Experts of a small language model: a shared expert of 256 neurons.
Below are experts of layer 2 (counted from 0) of a mixture-of-experts language model. Rows are named router (the router's row for the expert), up (a neuron's input weights, with its number), down (a neuron's output weights, with its number) and show model dimensions 0-111. Each number is 50 + 15 x the weight over its row's rms, rounded and kept within 0 to 99.
Before each expert's rows: "comes after" lists some tokens at least twice as common just before its tokens as in all text. This comes from a sample of Wikipedia text that the model never trained on. Tokens count by the router's weight.

# expert 41
comes after: "1", "3", "0", "4", "6", "10"
router:62 43 71 53 42 49 64 50 49 51 54 40 75 75 44 22 65 63 81 41 34 41 56 78 56 44 33 34 56 40 39 68 64 57 67 64 27 34 63 50 38 38 47 59 65 57 24 64 56 43 42 43 51 57 66 43 33 39 70 31 55 65 51 56 28 39 69 38 35 64 50 72 65 58 31 19 56 35 36 81 36 49 61 45 39 40 55 56 54 56 59 52 45 79 49 15 25 73 32 28 42 64 67 44 89 43 60 34 40 34 37 51
up0:64 33 64 37 40 49 28 50 51 57 62 44 14 48 47 52 33 61 73 71 58 64 43 85 53 56 30 33 57 45 36 21 58 56 55 58 66 63 59 63 80 54 39 62 46 18 47 73 22 34 58 29 86 49 46 31 69 27 48 33 47 19 67 52 52 66 31 42 61 21 47 48 74 38 86 75 55 22 53 49 63 61 40 66 48 45 46 43 52 61 47 20 34 45 67 38 70 40 57 44 51 58 60 43 59 62 54 47 37 28 59 58
down0:63 61 26 49 49 18 49 29 50 56 97 34 51 66 55 57 56 40 44 55 73 44 27 26 76 35 43 49 36 31 67 53 57 51 53 56 55 55 56 65 54 49 37 37 34 55 51 40 39 35 25 44 51 15 42 53 50 53 50 19 51 60 45 54 46 63 76 47 48 53 52 41 35 48 37 21 54 42 52 72 08 72 60 25 80 35 63 58 46 35 66 39 55 71 40 57 59 43 65 57 89 57 46 53 39 55 41 57 58 55 53 85

# expert 27
comes after: " in ", ", ", " (", "| ", "- ", "In "
router:48 46 52 51 58 62 51 60 72 22 47 51 49 49 73 25 50 38 31 67 59 35 67 44 51 38 62 49 35 63 77 68 64 43 29 88 47 44 80 41 36 65 62 59 50 28 51 51 65 54 30 43 67 49 51 56 32 43 70 44 37 40 87 60 36 85 29 33 26 65 47 41 37 49 56 76 45 56 46 34 35 62 71 59 60 49 34 42 50 75 38 80 28 50 44 67 49 47 41 61 27 47 69 26 50 42 37 75 49 54 66 24
up0:84 33 37 34 46 38 50 79 59 46 77 49 35 49 37 71 54 52 63 61 23 47 55 25 66 41 54 39 39 42 48 63 49 67 89 58 27 79 42 48 33 47 54 31 91 51 47 56 51 46 63 14 28 59 36 44 99 50 29 68 46 62 67 77 58 41 41 39 80 45 49 32 69 17 42 33 70 64 61 25 23 92 41 49 57 54 73 63 39 46 62 50 38 40 61 34 35 40 49 48 66 52 41 74 51 31 31 66 68 59 53 39
down0:74 47 49 40 27 57 80 36 49 64 37 50 69 61 31 43 33 51 54 52 72 66 72 28 40 56 68 23 37 55 30 70 83 51 24 21 39 51 31 67 32 37 53 38 79 32 56 35 50 65 42 54 48 63 50 47 62 32 57 57 59 72 31 55 49 72 48 36 61 62 42 51 42 78 33 80 33 27 54 40 52 31 28 46 49 59 66 66 60 43 51 47 64 72 77 46 50 58 59 61 44 67 46 77 51 39 42 74 19 57 31 63

# expert 99
comes after: "3", "4", "5", "6", "1", "2"
router:65 44 42 65 60 73 60 39 35 52 67 47 71 76 60 61 51 65 51 71 49 47 64 73 51 47 43 74 53 36 49 48 76 49 74 52 68 39 49 42 50 31 48 56 76 48 23 43 53 62 36 70 30 66 61 55 62 44 53 55 68 48 50 40 40 18 56 76 64 73 52 63 41 62 48 37 63 51 32 67 50 22 59 56 17 34 72 73 53 40 40 44 43 31 73 44 56 38 37 46 71 57 33 40 54 61 54 45 59 52 58 58
up0:36 43 38 90 72 58 59 47 59 49 57 50 50 62 31 36 59 53 42 58 57 38 54 27 38 36 60 62 70 60 34 32 28 47 44 54 70 18 62 50 51 78 51 57 53 20 48 25 20 48 45 42 34 79 66 42 62 71 66 53 46 31 43 58 32 35 41 70 44 59 52 27 17 87 67 58 63 48 40 46 08 74 53 35 45 50 71 45 39 78 19 60 59 49 58 48 50 33 62 36 44 42 42 48 58 77 56 42 54 92 68 51
down0:35 30 56 55 45 31 47 37 30 24 48 52 45 47 58 45 46 11 61 42 23 51 29 62 50 60 65 25 61 73 15 52 50 62 47 35 45 58 45 69 46 31 52 26 58 41 35 62 40 68 80 85 53 56 71 45 70 56 49 45 53 22 39 28 40 40 62 59 66 45 50 68 32 54 51 32 61 07 51 64 30 54 51 73 56 51 44 68 66 51 69 35 55 77 33 54 82 48 48 38 33 41 67 42 47 50 73 37 36 30 29 47

# expert 77
comes after: " | ", " (", ", ", " in ", "- ", "| "
router:54 48 51 58 45 41 42 18 79 38 62 60 51 35 69 39 59 59 27 56 29 31 36 64 56 62 53 63 34 40 54 54 38 49 23 61 65 57 57 39 37 77 59 29 44 63 38 54 78 37 39 26 29 46 59 42 41 44 69 59 34 57 64 72 34 21 35 41 38 57 49 42 72 67 32 63 22 45 33 51 48 59 61 61 52 37 55 14 35 69 48 60 66 29 51 53 56 84 87 28 52 47 57 48 45 54 56 72 57 61 51 37
up0:55 51 46 50 61 52 45 68 11 34 44 34 28 30 41 42 45 43 40 52 69 39 56 46 28 41 54 60 67 28 53 26 45 50 32 52 57 37 37 42 43 61 48 54 34 31 57 40 73 29 45 92 52 50 40 51 36 70 30 48 19 42 65 71 38 62 48 46 47 62 45 49 42 70 54 60 66 50 56 33 32 75 65 36 54 52 61 35 40 64 52 81 27 72 59 84 37 34 47 37 34 28 34 64 77 33 85 40 60 54 53 49
down0:33 57 72 38 50 60 56 46 66 56 53 57 38 55 48 47 54 47 32 28 51 51 64 45 54 51 43 67 42 71 52 40 58 45 07 71 20 73 60 45 44 45 63 82 49 55 46 54 73 35 47 54 39 59 48 43 41 43 53 40 40 42 64 43 80 53 51 36 47 49 58 81 42 34 66 73 78 82 43 62 15 62 42 39 56 50 44 28 69 60 40 43 40 66 35 68 50 29 78 60 43 64 48 50 66 28 66 51 50 55 58 63